Weights of a small mixture-of-experts language model, trained from scratch on English Wikipedia.
Experts: 128 experts in each of 9 layers, 64 GeGLU neurons an expert, 4 picks a token, a sigmoid router, a shared expert of 64 neurons.
Below are experts of layer 7 (counted from 0) of a mixture-of-experts language model. Rows are named router (the router's row for the expert), gate (a neuron's input weights, with its number), up (a neuron's input weights, with its number) and show model dimensions 0-79. Each number is 128 + 24 x the weight over its row's rms, rounded and kept within 0 to 255. Numbers have three digits each.
After each expert's rows: "comes after" lists some tokens at least twice as common just before its tokens as in all text; "gets" lists some tokens that make up at least twice as much of what it gets as of all text. This comes from a sample of Wikipedia text that the model never trained on. Tokens count by the router's weight.

# expert 115
router:156172129091137158142202124075154135126144136123163114144102133138122115111095092119114134093097120120129087145137111146149114146152136088153127141107103121139125128139121138125127157124137144140115180133115124111132134135111139112173154150
gate0:147190119143167106138117147140135126140132155148102119132113157155176105138142111087132128124172104143126061140099085138143094125113166132123149101106116147104085118180137162111055115164099109113111147127101127156173111140114146093152139099
up0:157170133152131100148105133116123135140125122194078086143126176161130147130141126096172129168179110138141104113105136146111119088119169116104167099130138142094118116182133155147069131165120148157108104120066123134183091141108113105159121128
gate1:135121121139136124113154147068142115124124139096158159105128127147119133110102124113125121140135094152152127127131083118085156146116125079172112168092138131163122109128078151080147139103130146085113102117143093064129148134146136127138135138
up1:151156116111118128148092166149120109119150131136151106155160116109161140126143154140135130176108163135110139125138161097148160110134147157161132096137096108094143141108141096108111126141122140179151144142132112172111122114137127161163143072
gate2:156136148126137110171157137137165105124137156180139131157113094098107141091092154132140118112144107133166153145128100125118117099117170121133133103129145131103115134165107099117088106153150127111100105130166127127166124163132138100121079161
up2:137147099138140118093134148146126117154137103086138190105111147133151110129173148132123120161148120151144147153114127091126096116133102136134100143157146136154146103097128153124152084113069126094159148151158103117120149116170171165144167052
comes after: "\n", "-", "|", " Born", "\n\n", " by"
gets: ":", "|", "-", " |", "=", " •"

# expert 81
router:167157129088228137123167100120114125179134187124123134145089136134159069115119112139110116138119082144124123132112091120128129132101165133147110143144127178127109110120099169111147144120137149092176181128134120131136103146123176144180122127
gate0:134159143069135155140101123143161124141128143098110145145139112139179115127174117120133126118155067100133112141155084124132133111172108124173113139150099139108128113143135122076133122149141088117148101154115104181132156141094121113128149154
up0:127161135101172139139124119128136112136146151117103151136123104129168124095137097124102092120124108108127137155162110147157116131169126139154104144126075116114138124120112125125139151140122065158158116154129112170116141158093132100128168149
gate1:124119126121177124121137118140118136150147173103103137141106114160134188109115104109121100152099147098131126130120104157144127160130131159082120130160125175106118132126130130156155152094133139135098131103095100158133077091153134139144103150
up1:109174161109126114104146120071088125086144119140129157092172123122146088109127101122121144136098100094088134104113137107148164086089100147185116125135138103105132086120131130134117133104113179122145155119101076123128135101144113138147125135
gate2:158134153124109146164139114153166128146099133129114163141139131117154154093127083141105121125125089118104111174131085157129130112169103117146170090154055088107102123158164154136097150130124090171106100105125127133109128140152123100128124131
up2:112105142110116134110094116111110129105128112134133107100104116137145121096125095083168118131168127102064131111153144121118116163115125157118081151137178136109088166139110116134177104137111136115133117126131140185155133131059124122115125143
comes after: "1", "2", " ", "–", "9", "98"
gets: "1", "2", "9", "97", "8", "96"

# expert 70
router:171160125095171115141210095124150114146163132148169144113090127115145073118130112118102147113111094154133087153149109093125097140130132138127101140137117160139113147132086146137105129136109136108152185147139101117134113145097167133166159124
gate0:142118086125151151125149139118136142128160143111165146145091105138100110105097074097131111143148103145117114189151108136107115113146105126170094114148116182128111134124138136171109124137115118055141141160125121139148157129137134103138129155
up0:148154172114127150120141101138124093120121114127115105126193146155146126141146175129098112126105146096138132105069122118129132120130122130136139139121121088133103093107126128115170144110146129156144135115142155110109121147122129159152132065
gate1:162155125127166122116140098146179127130131133176134128113089128159096116149074151124112090133106131126139086127155099178119127114122141091170120137127113113096104169130130114144150122150112134131131156137117149099111157141095091123147170151
up1:095120140119104137135104122100144120142119102109109146156143152127184123143181087124165138135123161104115179127113133088148134128150141154121166109110126097143133084114145112113168146135126134099100140157146131138133093140126078097127119102
gate2:136079144115163144157155135102166086118109122059207121085132137137088125143095124134112111131095105135130117136105135083098115131112154138171125146129129164149127125119092139113115131118142167125138135151144136128127142136105137096151165094
up2:123153114114139150126123102101189132169152126122173121143131147094165082140157170126172113121154140156154166142127131102141140119089142126160120132111146160082109120103109144108135115150132144144106078139159089122096159125094114118159179102
comes after: " |", ";", " in", " of", " on", " from"
gets: " the", " The", " B", " R", " A", " an"

# expert 85
router:165207131095135143147155074102159132136145147159149135090105149162138123140140139119120138119105106126151088141126125117099106125131138116155083133103125155171132113162080141124133132098105152108141159163136128120157100159137146130183118125
gate0:116113151098105135147142111118111136117110119110124151099109141132105102110099149164125159118120109103125098131152131075157088147127115098144113136106109098164119147159143114119150088083128080125121137082175072106145097152117137133135103082
up0:153138148093119093150124132138135107130130138123117152105118108102129118088173142182116141140084103138122116127159114097126111183154106128103104150089112149109139151144144132132107105118113136140067120112144085092139122064141120135149092106
gate1:144112150103132131140142136134154099114100187116170174144106094170124136127174109143167099146114087110116057174119127141145150172135126124149099154154171132121131165105097147100128111108114193141129089113116126118131114153106129086124131125
up1:186099152157141146167134124146122129149101121089147183154126073122129140154173086120149134100111082076170129160099136125114117134143119144123098116117143103128093142098103145127138145145109167085160139124135108094099104124097139150137095135
gate2:106142116123135107095116119128140153114149128140158133175136118120133121097095110130123154175134123134143124163155112141114056142163104112102105135119062117150148153138181110117144157111138108100107111139106150139113157127157149115136072135
up2:153148133173122139144121108132153090150139145127147119108172104114098119149117147111117112112131115099139136143109115142161124123062121154098154098115144108112137089113103117118145155101100143119158160155154119129131114120167174127142111130
comes after: " |", " it", " It", " which", " he", " who"
gets: " was", " is", " were", " are", " ", " be"

# expert 65
router:150158114095185200140150133090123122161127128142133128155128091118145089136143146154116163120119118157144096184114105103114099085100148129130109122105103184150109123151071125112111114145165134116140135162121140112164124153100140155169115128
gate0:160117133115183176096137127118136130164129125129197129131118073073175138107142116113125147147144108117118120145133111103149108185123148102134141130140130117114168131153164122138123164166082134114132104156096132086149153117073119119157132133
up0:085142123093091155118134132141117148115130141131190145105151102097132170109160140148129153117176128092087105110099109099164114155123123116098140133129149113175136123127147123087103132151145099106095091135180100150124148128119142122114098128
gate1:079130174130134098155123125077132131136165123127119119141081120170149134123134091106112092121130119117120100112141137127115133095115123140079082140135150146085116144123160147121131102138124092142148117079066144129099121154120137146161094124
up1:152150101152112158137149119169104133125100088107111108131171166117119114137120153127126141112125156112183125122152128132115147117118128147163158129100081126135114106119092097141104159129133130142077155164196101134130110129142118098122148106
gate2:101166154100117109123122153102126113136190160134105133123111120136134137139123125124112101147131122155051115121087129117167093115144122137139099091163130125065131122152185125149146101134133139137134155142064088116100115082132106167130124124
up2:096136185141111162129141102107132121066125134134138173133133136157158143099135120116121160106120118096116063150137095112141123095156099111119115123129107065156155130123136138100178131108127121099143167127144116146181112127142164130099106122
comes after: " ", " (", " $", "6", "7", "8"
gets: "1", "2", "3", "4", "6", "7"

# expert 46
router:157151079088142130132159092131125138127162139122141133124092118138117098123139138144111162107103092144171090168134098113129113136116139140131070117114131175122111142116102132142126138112142161129168204156144080140147109138100166149124158118
gate0:137146142126101125163089134141127125087133074134142139154116144145125103078135136130152158119133132089078108108142126096151127139089099127154104071137134092130149140142130114163152137108114154134085159160119096129154111131084119138096155139
up0:106119128122137138090132093148162168159120152143152088104162153135130104137112127215148087146152136131110128111136141156151123160127154103122169115131132075134094137132126112129138102165086143131105141125165136121115168125119129156150091137
gate1:132128143111136113134185152113143132129163158102102129132120177118129114102147149133131149111128118173155098139151160114077120108149110134111124146133108150131090115119143105145171126106132170160139163141098157106123169141143119157138142047
up1:127126085123124129095156119128105113115078109115146191119133106143103151100122093135096136149115131076127166103104110149136116141141092121180141106114114105115160109128104118174094159099132095118115124088139104128157140125141129122108124134
gate2:094126089103133140109145102145169124116173103150135120116135154138121077106134153136089132141163133142176116104129095091168073163131129119142107093080134129130108128105143125128155131151148141115121157114140089116114172120100146134113091118
up2:156136141155126101111150138125075122113115143115134176150125120164122154110118106117143128141118131130135162130119151191100173118137139084139179182121089161124146126144086122162095147088135095135153113148128173108134119125159110122132184125
comes after: " of", " in", " to", " at", ".", " for"
gets: " the", " The", " a", "The", " an", " its"

# expert 95
router:155186116080171152137181138106118137147113131175133144126107148105146105133140130134104148106142095157149127124112079096108108137108149157133117107131109186153109110117106168111113142121138106088108141150125124147136124138123146143174124169
gate0:116091119110167149182112130134142166164120153102155158109126140086109116139123112101115109124111112148134162148112107089098156120121064132148125142162126150086138107111101133118135141101108162122130103118099095163158148121136124130127124118
up0:173154098141099126092133142124117136103136104105084114133141138091132150113121127110125153144134164112148146089084133179172112134169151108151133125123147153169113140089127079163091134141150126107144139123155115103092125123115111158115201130
gate1:117148134132129105174178086155113111119156166152113132151107119180116151126151097120111094141126141115111126150135157107133133100110122135073082150149107141112119143112112122139125151108112150114133129090051098110123093135073069124153070158
up1:112117123117162117083106118107135127153108113119116154098094122122145107097064107115144189161124114122153122121142085185140123142128161097187141109087150117134160142144137118142158122141117105150145118160166151123164074152173201130142143142
gate2:120126070140122109164133123131157176171122137144109175121145124107114122117133163139128104136089150141157128131105115147157132111119145151162124124127130153127055102098102117116093105099145153127111178129148113118099134131168120125146180154
up2:133123186105122147096151090167079100117138115109139107092146112155103150131099058118122115166119098082134148130106168130112121149120078091089142153155122113131147163111132132147150142121071161138147111118094095123135127118117116121123108117
comes after: ".", "==", "|", " ", "2", "==="
gets: "\n\n", "\n", " D", " F", "7", "4"

# expert 103
router:169163128118199160162192151118127127160127109124137157103091128118165067112110126131100139095100095174147119144106074111129124139121145124157110159112114164133144113120083157108122141137123110116133161126145144110136135134115170123200153111
gate0:166091139131167129133145132133142105156134146164132144150151147129141093149124107083148169140088098164119174098161101101129122142129131163154150134164100119123139094165162094112102119113109137132149160188095143129117159135122152120158142110
up0:157078133155152127181148170151100115146108118165113131122147173106117120150109124112120146146106095145119162124132079085106142138093148113127164136134128141151151090129166102145110145116137108120117127134127148126129204129096117127132138082
gate1:118161142140128148129120121112107132146124133150189091141155107053157127120122133178138123073141141118137113135155135136153069135113135150117121126087136072167091121095143101114130122120120118092154142114140135139152128156118142133116113128
up1:096146156146129145111123129132123163169148116114152118124148087143173113106149138182157124102138127132152093134137123129153129140110149138109143165093111124154132154121153043105120121151120102145112096139151155118142117128136161128135129098
gate2:113156119122131151108124118137090159130174151149178130113139113143141137076126150205106117121138161151114177109135148145135160114133162116143127152139122136161128124132114114097100152108141134163135157068152112120121119148101141162143144130
up2:116111134147122105151144120171171134144111100135124120106106127158173101130127078099100121170108115139124135158096113102145125182097143091117155136176109151116176152130090100149135106167094105155086092110139155114129133079120133092118126130
comes after: " |", ",", "-", ".", ":", " by"
gets: " S", " J", " B", " M", " K", " R"

# expert 58
router:157169105112183172173160144126105124165116089136138140107106152107147070126122091111121153092101086142142079122114091106128108133111173140121092149106122165137136108133099156121126101119139121092120150153121142097115140155112162123180129115
gate0:110149143113127116128134089140110103132101104122111086117071119157158151103128084091127119142148149136108138188158125104134139127099150118106096116105153132115137121132107139172182127107128135118134155152130139111154121133083117136129130197
up0:122121111110128145133154136098090111147157127094151141122150148171138135105118135136155163139152139147147080092144113133106109119138133110103099105137113122145145139183127160133151100128118143119163088191125123161122184166173135135135121131
gate1:102111111090145136187152131122107133102128130159142137115101153125093097136156138154111119099132089124055178117124129131115105108127134123153094107133134104107149097143155150104154140127146127178127116134090176081133116080090091098135127116
up1:121149127124138111127108135146109092144134152148142153107124116111085135131157092098166150131105125143126098141133155127135098135124116147133131162164106161155116182144095112103041109133088173119125136143108150123082109090158119100128139160
gate2:135148124133117189137086143125128112145162108126185112123172105104109127124137142157147114137100148101165093119130110136130169121132123152150100111156157105090130175095126102079160107119139134116140154166142106184099149110162144159139117096
up2:148146119124105091139139150093094153104114110172112112185089159174169160153126113129111163137095146087100124135171145143118108122111135119122132111108136143169153120119135134127170127117131092122092130114151155093083111135120109122125108173
comes after: ",", " and", "a", "i", " of", " by"
gets: " M", " B", " K", " S", " R", " G"

# expert 41
router:136144123076170171139158119136139147197166142157099119111077121106144094117162128142096166074123103133119126140151117107119132110112117156138107138123136170144101122133104149129119145117135138117123158114104118130140125097116139104180138132
gate0:129100133074136110116095133119172148156129112152112110116185142103153094130132144140118128129137124131154138139117093076142132129085100144201112103155098108141163124131167123110125147120108127092098095149157102123123175122125133127131166083
up0:125148152125125134108112136086110097142131151101130170135078146133139178141133135112121132134170114108119123151129114160135133147101140084080126157125143105128135137113113132086155094107123097141154131143140129158156123135120150095125118124
gate1:125113137143136130134124133118125158174118173143145074120124072090073151084131148131156154106139090148156136095112111115100103139101137169145108129141126156119127149155103128099129134137153087136152098118122137141137139108142095160152096131
up1:094159086119128132137115125133078098087127084126087130103120121137143105136107113125119129117150114082102117117123138162143141122136116108113178110105141110147161101121136133161131130123138159115114142108132121137150086134090168124095127129
gate2:161121116173129072142125114128156157178093103116137124129133123125139060123101147129105115118116142147177152095143091108139115159130135134141082131100115119139137169089170104137134147135104095081128120116113146099095144109121109141151142126
up2:083122190149163144131156138100158125149178149120140166075146160138129130122118138131097114165187127118165110132124138146117112112094118093138130159128100125138168120125126133124181130110112143134143103119137106104142134132143147078139081109
comes after: " of", " the", " and", " a", " for", ":"
gets: " s", " S", " l", " w", " t", " d"

# expert 72
router:152159095075190200130187109091148111138152146132134145182140111144167084121147135143100147108128105156135108169131101124145094097147128123148099144135109159150112107135100134124109118099138155098151140166107130113156108128123135145149128125
gate0:182146105143148145144165127102122128160163137164175113148123106113151111123114099151117163139120169159109153149147112149143085128124146165160079120148116148158120147163141131139138114124083148097162147143119126134128155155131104123182146123
up0:145171120128158152112142101118141091115130141138172105177148091161171081132151130163144107156135158155145173175129128162152118146137163099148120128155088130148153149141122106135142092142113121090158134159125178090153123136096108154132135142
gate1:093128111117154193149167127125112116136119158163110141086137106163065136134142145186140104124115115120154104154094163153112123095134130097093125086145153103136097100124128124178129124135144116147159158147136160103158130129101100161127142131
up1:096150102089152123092076092160126124110100078127100138092115127129110130114104119116134073134127161127135156141070149125111154148116139132106126102070128073118182114090154112151130135164117095108119110116154141101141134145087178150119118166
gate2:135216113099162155121167109134130099125152144111123132139154099154159080150158155098139129138096141100149073153116112131159117131099106132162093150109125149112100147125123111165098136174113112137114122152116110101133126124133170145158138119
up2:163142117133158121130109127105126120133124098144113162108139157140087079129130146133130116106150146147140114076132110118137164120144149113132123138075156157124090128142108133120101135100166136124130155117109131125142171142137114163143136101
comes after: " ", " |", " (", ";", "6", " on"
gets: " ", "2", "1", "3", "4", "5"

# expert 90
router:117165112079198176119164127131156145190127144141138100139085137145152126113158128123140153094140117133139097137145117122162114122128105141117106111091138149146102127145092151097125116151153173125138142158128112126161117128128162123161132113
gate0:111092151127144126128122123112164132163117128150187116105071161171146136084103180093139139101119128143163087174155169119120103170099150124111118159106151127123126129180109126134121105116166125109153117164120127155138150136138104102127078114
up0:177125143084122104115126117147135091106164155118059126096127147099108088144133121116090122124110110126072117114117118159175122087128123104128116123181108106074112140159136168112148131125093146152115143112136118105097109091174141139122137134
gate1:134140161155152132186171118120151135166099138136129118127122162118153115122128176116119141098108129139186097138134108134140134187138146107129127112129108125155129125141137119130155084109154139141111120183152176131142120175133114129157110150
up1:144133129142096127134101080106137102154123122159167133117103106150108088155099094151145133152140112134135124099125155118117146145093165155133146114105122114115090143115106118148088108134095115130111157070122107096115125092090111173112138108
gate2:107148126068141146120146138164138157159127138135116111104153121129124130124112151139116161109148128125065142116105113124103112125167117072099130129154187122132171140149134131148125102140114145158168091117084135096118132099136100103119137116
up2:123130104110117156173165147133076146120142150114139158149160084132132144142088140174159132074109120127126106131122098078080112062176117112109114134138145119132130129146142121131113160118079141119138106099104114133122106121126152166150088111
comes after: " the", " a", " and", " of", " s", " The"
gets: " h", " c", " b", " p", " n", " g"

# expert 100
router:149155113102166180143176120095114112146130167150150108138122120140122133131131109152099155092101112150119089139132110109140131133114129146166097108147135153161103137152134127151103131124138158120110172118110064134148128130084121112173131102
gate0:162112115133147091170119130141108126141105117122106173131129142090146140099087129084167131166120174116117129160122119159113157104151122102141157141117120152122116132102137103160119139132139156115109168117120128100129156166158157155154129109
up0:132097121134163136113191212124158127110112103140135167094136117097126132126107132127138127129074122132162123153093081123126098142063124133131128121118149182138127157139121120139129076112124133118127089143149104160176150125165136118101142148
gate1:123135128134145139081199089126110132145184166131134142112108147149136110048158110122147162101136138102163104148084096166092110112160115092108131121114103143126131086102153124115137084139151128143146086128147135116149078132142178133143122133
up1:132147135152133168088180070114121132136142149127141130121115134166137124027159110092140140105136148089151109130079089155115138128183107153134138085122118111122129113103154126110156128118136138140152124113118137097155093118130159137154127127
gate2:156106124119135157162151160143117136159082132120134123120119105087109121140117157154141070118139115122152125123154097149114147102065141132084136118117131134156150120162140135094074125122152085112121060120152134130143148108136145081133129123
up2:105142128124124161100157093149125110119110104092159088111093127117134123108128144148107107127121136135118147117133094069143133139096138109138088102121064098167153130127174113103128181147117092096123105132173131065145155126127129143130159124
comes after: "\n", "\n\n", "==", " |", "===", " =="
gets: "-", "\n", "|", "\n\n", "==", " |"

# expert 96
router:144141115101132159128193103070123127146119139110136107132104124155152138106114085138114128089143099144130124113118098127164106158116136136157124140131121144146117145150128143132131144091124148115138146141155135103133126151122140129148127128
gate0:133119142129127123133113120172178097143086153119159097148109170127119103127154112121148145133108120144172136119136086095108101119121117134166133109107115118124120144103130113152132118160158168162146126111155135152107173113173150142147144105
up0:140105129155126130121119163061113140103131098121107174138093125126114127153115158189127144116135133158088117124176136107136139131138153141119126134145174122186155106136171131123143121109173106102117113121165079156163127104145124159121127127
gate1:116132120151116113163104143137119122095094103166128122149095153106162100081123135129138127127134117106123131135122089100111101138151133128143111089081118132148143120101122139109121161124138108097120084125108114101084139099128143141120135140
up1:104118132136124114161118168130102140101091122155129123143102117091168103088121127141118153125147092101106106134124078113109105146165145139159095124085121125161122102120115135105127167107136124099130113114093101102081135111114153139128142149
gate2:123121124121131101128109156165148107146107126169167119116108113124127124142165139165143200153116094105166132122141118113134099138113135158112078110134141085184146142113087111100097122144129147156112150126113128167137140128129112074125132166
up2:126099131113130163140135099099067143149124142115146150146088108135123140117134096100142130130089136158122113126131131113132179104110168117142175141159120151172111131149159129134154147140120138122162089132094136157190133153089141128150151161
comes after: "\n", "\n\n", "|", " Party", " Born", "otes"
gets: "-", "|", " |", "=", "==", "==="

# expert 123
router:129175147075198150125169136105117114137173132152126121130120116149144082127123128116063172129130094150132079167139114134129104111096155142117104134146109154127104098100118159106148098154126153122159149137135140113127108173111188142217161135
gate0:154162111094153112114173132110121112123171152138116114119137145153146166110147130133143097134134108106157149177117072150106116138094117106144122080130131093145133099159087134118115136105110098127146113131158129114137154089111137088148173144
up0:118127123103122140107160106176133093111167178109138137115135119139114185099119138109115139120129100101126147153087120133091120136129131123101110103130122129136140125128126098152145135140116120127152072139163155108142149072115115122135144126
gate1:150127115118153178155136120104126129157124123122133113171088136138130156160132134148155127120136105135098135143141149118136101120101132130140119043146140146120157151159115114165125165130141160092113140195107124149195113133123087109148095138
up1:132125121130132092119126135136133136133097128147161126104136126079143141086097139127142148101110134101171120079136092150127134120148105143136115178071137106162114084122138150100114124096129099104139125073175142144082146130148160124119158131
gate2:148161112120154166102134153117078095115158130109132150206119154135133086133146113134107108141103161138122149153101123103118109099128137143133108174144114123150182114130138136116146171122124091122178118144143091123109126142159133152169147085
up2:123142127101140174121093160139132122123139114149126164152092144143118100116156144186118137119141117144133132140101147088122146101138089187158130150126093140151123113111131115132151123148157173098132159171132058133118127152143085138134153102
comes after: ".", " |", ")", " =", ").", "ia"
gets: "\n\n", "\n", ".", "1", ").", "°"

# expert 104
router:141147130070210169112173116102114139142146125155128139135088111119137112110116126127073190137102078149134130115119113131123106118132126134149095097134147181137087117106115151112110107141147148108112164117117125095119122126116159155181139138
gate0:161135106147171138130163120131118145120129141143159103109121100126109148087093170142127136135113117094171134116062131137115105088107104117176099104123101133157121107072129121110115139096132168163133141095183157115125114131150114111133133143
up0:108134087084166127160145126143110136128186134107163096115132134109124130152160141135127118111116138107134149143074074136097108079088093074137095132163113126110106079127137138105106128123095114110160151127163138167135130104148121144133159133
gate1:167111139162125136150136120114130144157124129117141107133185106111128126134118113087122127113095097124172158120103074121104131096141104140181102133106114090113125117075118166118135154101086140121163111103119136133075186152143133074203146120
up1:120150118138126114112152137146159123106116135127136103109101162139126145075130143141101107126175138141129121117138166179173105173123175113077117126111144161124128155170161095147129105155190119146096146127150162136148118088121085120088111113
gate2:139130138092181109104137124132129104121133137111101147154110142120163147128123111120117139127152091110094144133108071143132155124120139070102122117116122105127092089121124169098144152125126103111168148089139138160119121153149179131141124172
up2:105143164120094112156136133122148128133129189111139126151167147137157076159142129116092087122126131140128102142168098117131131138095152138098142158121085160159166155120146104067162128128102120092133125161127088134115125152133163147151136099
comes after: " the", ".", " =", "2", "\n\n", "=="
gets: "\n\n", "\n", "2", "1", "98", " B"

# expert 9
router:158157106076200154120183115136148185189167119153107114120106127124173092126136129143117160117134118126153127131144129120165103127110134137144092121090153160136091125156106150157138152136133150124140157117155088115117112117138147110158146104
gate0:128147089107141127115222138123149142120133136105109143154110133098204097103125166131121101136145136090101130141124129116184121125123122121126130120122097164112165106166142110151095162138145122138105124123108126106186132141110171091140126105
up0:109135136146110128122183134120140137146136142133129175127111110134150122126146129145131109136114175111086149137107124171127137128122114112135129148114123178119145087170111133151109154140150096156101098116134115129108121154136178087136123089
gate1:069151137072149108143134138105137127135132152119128096104112085154147109105167121157119090170158105117121129139096166117149166138109127162161114133126085117107091118157115146121111091162124155123155123105101145125143099132100125131130165108
up1:091132144131129089122159163130146135104101110128075112131097136153152113133145119139135082147126116129127150127145160127152177139107092144133159105141062113135148128164137090140104103156121168146186124083088094120117067116123123117128141089
gate2:132135072090169100130134102128140139126143110108118117145086136120181064149125102111109125143134106138134096136155133138134139151149156145132116147127124107146135124143140119101165103158115127113152150147110135084196115134118140120135143158
up2:135112161149135095122140095094121084110118185114151105150106177166124165130130153085119086121137117160154151151134111149149130093123177117117179108135090149069105122120123146148132161088153101131146146174116144145135122132158128141140078107
comes after: " the", " a", " The", " his", "s", "The"
gets: " b", " s", " m", " w", " f", " p"

# expert 52
router:138145082101167163143191074100123140156127143118142113155140105104138076098145130163111144111129143144165116168131100139131105077112156104131128165114115182143128122109125142100142134130152120109147129141168151108148110137138151115174138121
gate0:128147089119132117128154118147125155134121133146098164104134167126142112092136141158133133098115146110118135130122139099119147107156138115135090119085151182079085122099127126183072157106146133147133146127126112108093161108114130137138141133
up0:152092131129110100154061153080151116087140079119150125123118128107111148140118113110127131127167117147165094096131130116117123136115110158133126121125138098154156129165110153089144133127122127111082084136107128140135157140145081135109119120
gate1:120121115124135114127112116134100149127138155123108148085152142145156048135078113145120131116138143158122221126140090141161147138152132117099136157108157138137128127103137125108145086109147124113137143128159124115090110117158135125119146129
up1:147122154145106134148101113105202100111120070122130143115133110100122152107131151067161109110144125139134145133142118107108102079131114158107135116111154119109090180141113128102133086175133094138123112117123137130136124128097114084140075127
gate2:183142110122127134159150148077126167170119137136167125103124124110086144129132147169120155147116152174170165082119127146101090072137126141153112129154121152140088156136124117125126155123114171159138131156115134136106130142125119112194158092
up2:149117129117149156144165121106142124175101136135148137115121101162099088118148151159120135177099142151118150144132132147162095103147145090164136118142139163119116155149133118132192136130108153147128160183150150121158083111117171098186122115
comes after: " ", " |", " /", ":", "1", " ("
gets: " ", "2", "1", "3", "–", "6"

# expert 51
router:162144099099196163174207127130118127161128100129104176105100141096136071109119092099103150080115059156152112135101111104130110147129145125132083124125130167142140109134129174132108127128136119129142148147102165093132141136145156116188145114
gate2:100147118141133106152158073105165147141162146151151141129135106154146127123144084129086151169150077141097167173136127144127151108142105095113106167106122096124128148083111103108142127107132139133158147150136133135120150140117130141155146152
up2:107149126107152104086094145158136103099100116111126125110104110122137121159112123122111080137134112156121118146111120089157141158137198126203139124119069116130147107160156123151157146146155111101120131184141125134169099142112104155086119117
gate3:125156175070112151146119142136141145131120144114135137127076123147117138126162082164117103113163091118113086153156125138106155111112130136110111184152163138171102161162172142122135108124136116111145088145093166116151160130132161077148181119
up3:115133145105111119156115190125138147105108110126142140119095141132103118115138119148111074100133113145112110129109110134147143128101136157115118158105129094200151120159138106134151129120125111082155106102112156125139125096134125063131147095
gate4:117123098108105118138136103096098117153140135143122166118137142153093135133101122103176142136098112165159142089097132083108125127095142147123111123187115117078136123135163143087123065134115157126148123189118113111146128134119101143135130134
up4:121086140099120118128140150133092125107101156142107157156116120133135125112109137137182129065120110126127152088151096105079169099095116128137166128139129154100157114163167073104126133098135143113119087133133117128141103127129138124105113099
comes after: " the", " of", ",", " in", " The", " by"
gets: " B", " S", " M", " C", " L", " T"

# expert 69
router:166162147073202123115152134106154131188186158132135132167116109121176102144137143128090138118141078148142128141122102144126120140108146140156107125120128162092134115161120166098159126121157130110156155138129136144144107146126142132179108124
gate0:156176122092141181126155115133127079142169151108160141152134148186154132106158180164106130124130107143151126133144124153146148098141160097127129125094098124115114149185109115117110101099136120129138160134115119099159134148146114127165159090
up0:090122110138107127107099104134113126111089099152104121130111119150086080136125123119155120140114176141158125150176159118139139183093138151121140168111153097155115120116115115157153134118087165119137162172158133109158121141082139128125144136
gate1:112141111126127141128115148094121177156147146140107123129146099095116116134105133148102103088089148098130144121086081128112082100151139139183094142175099125104140113143160148108149135142105108137147133085119140155136092141118129122134133164
up1:125127130120115147128111168116144139130133132103114128136160096138141099117112100150125129082164133119098116136115126093146086137141154134159109151156134167109168151139139145074139111147115110123108079127126111156141117149148114110111062128
gate2:123149126080147126121099102151129091128151147136109123161140137188149055132122129155137086139139119158097133160155133142124138123116142129141135129140123102112099170125140150194167136114095139121101159195129117113145128134111135168130129110
up2:098141121154123144133159118161114162157126098134155135075088117116114139116133109087118121119101135094153121137096149118140125136098127140104119113111116138157133097106116107062113142141125112124162125103147095132120118146117134093127113133
comes after: "1", " (", "2", " ", "9", "97"
gets: " (", "1", "2", "9", "8", "98"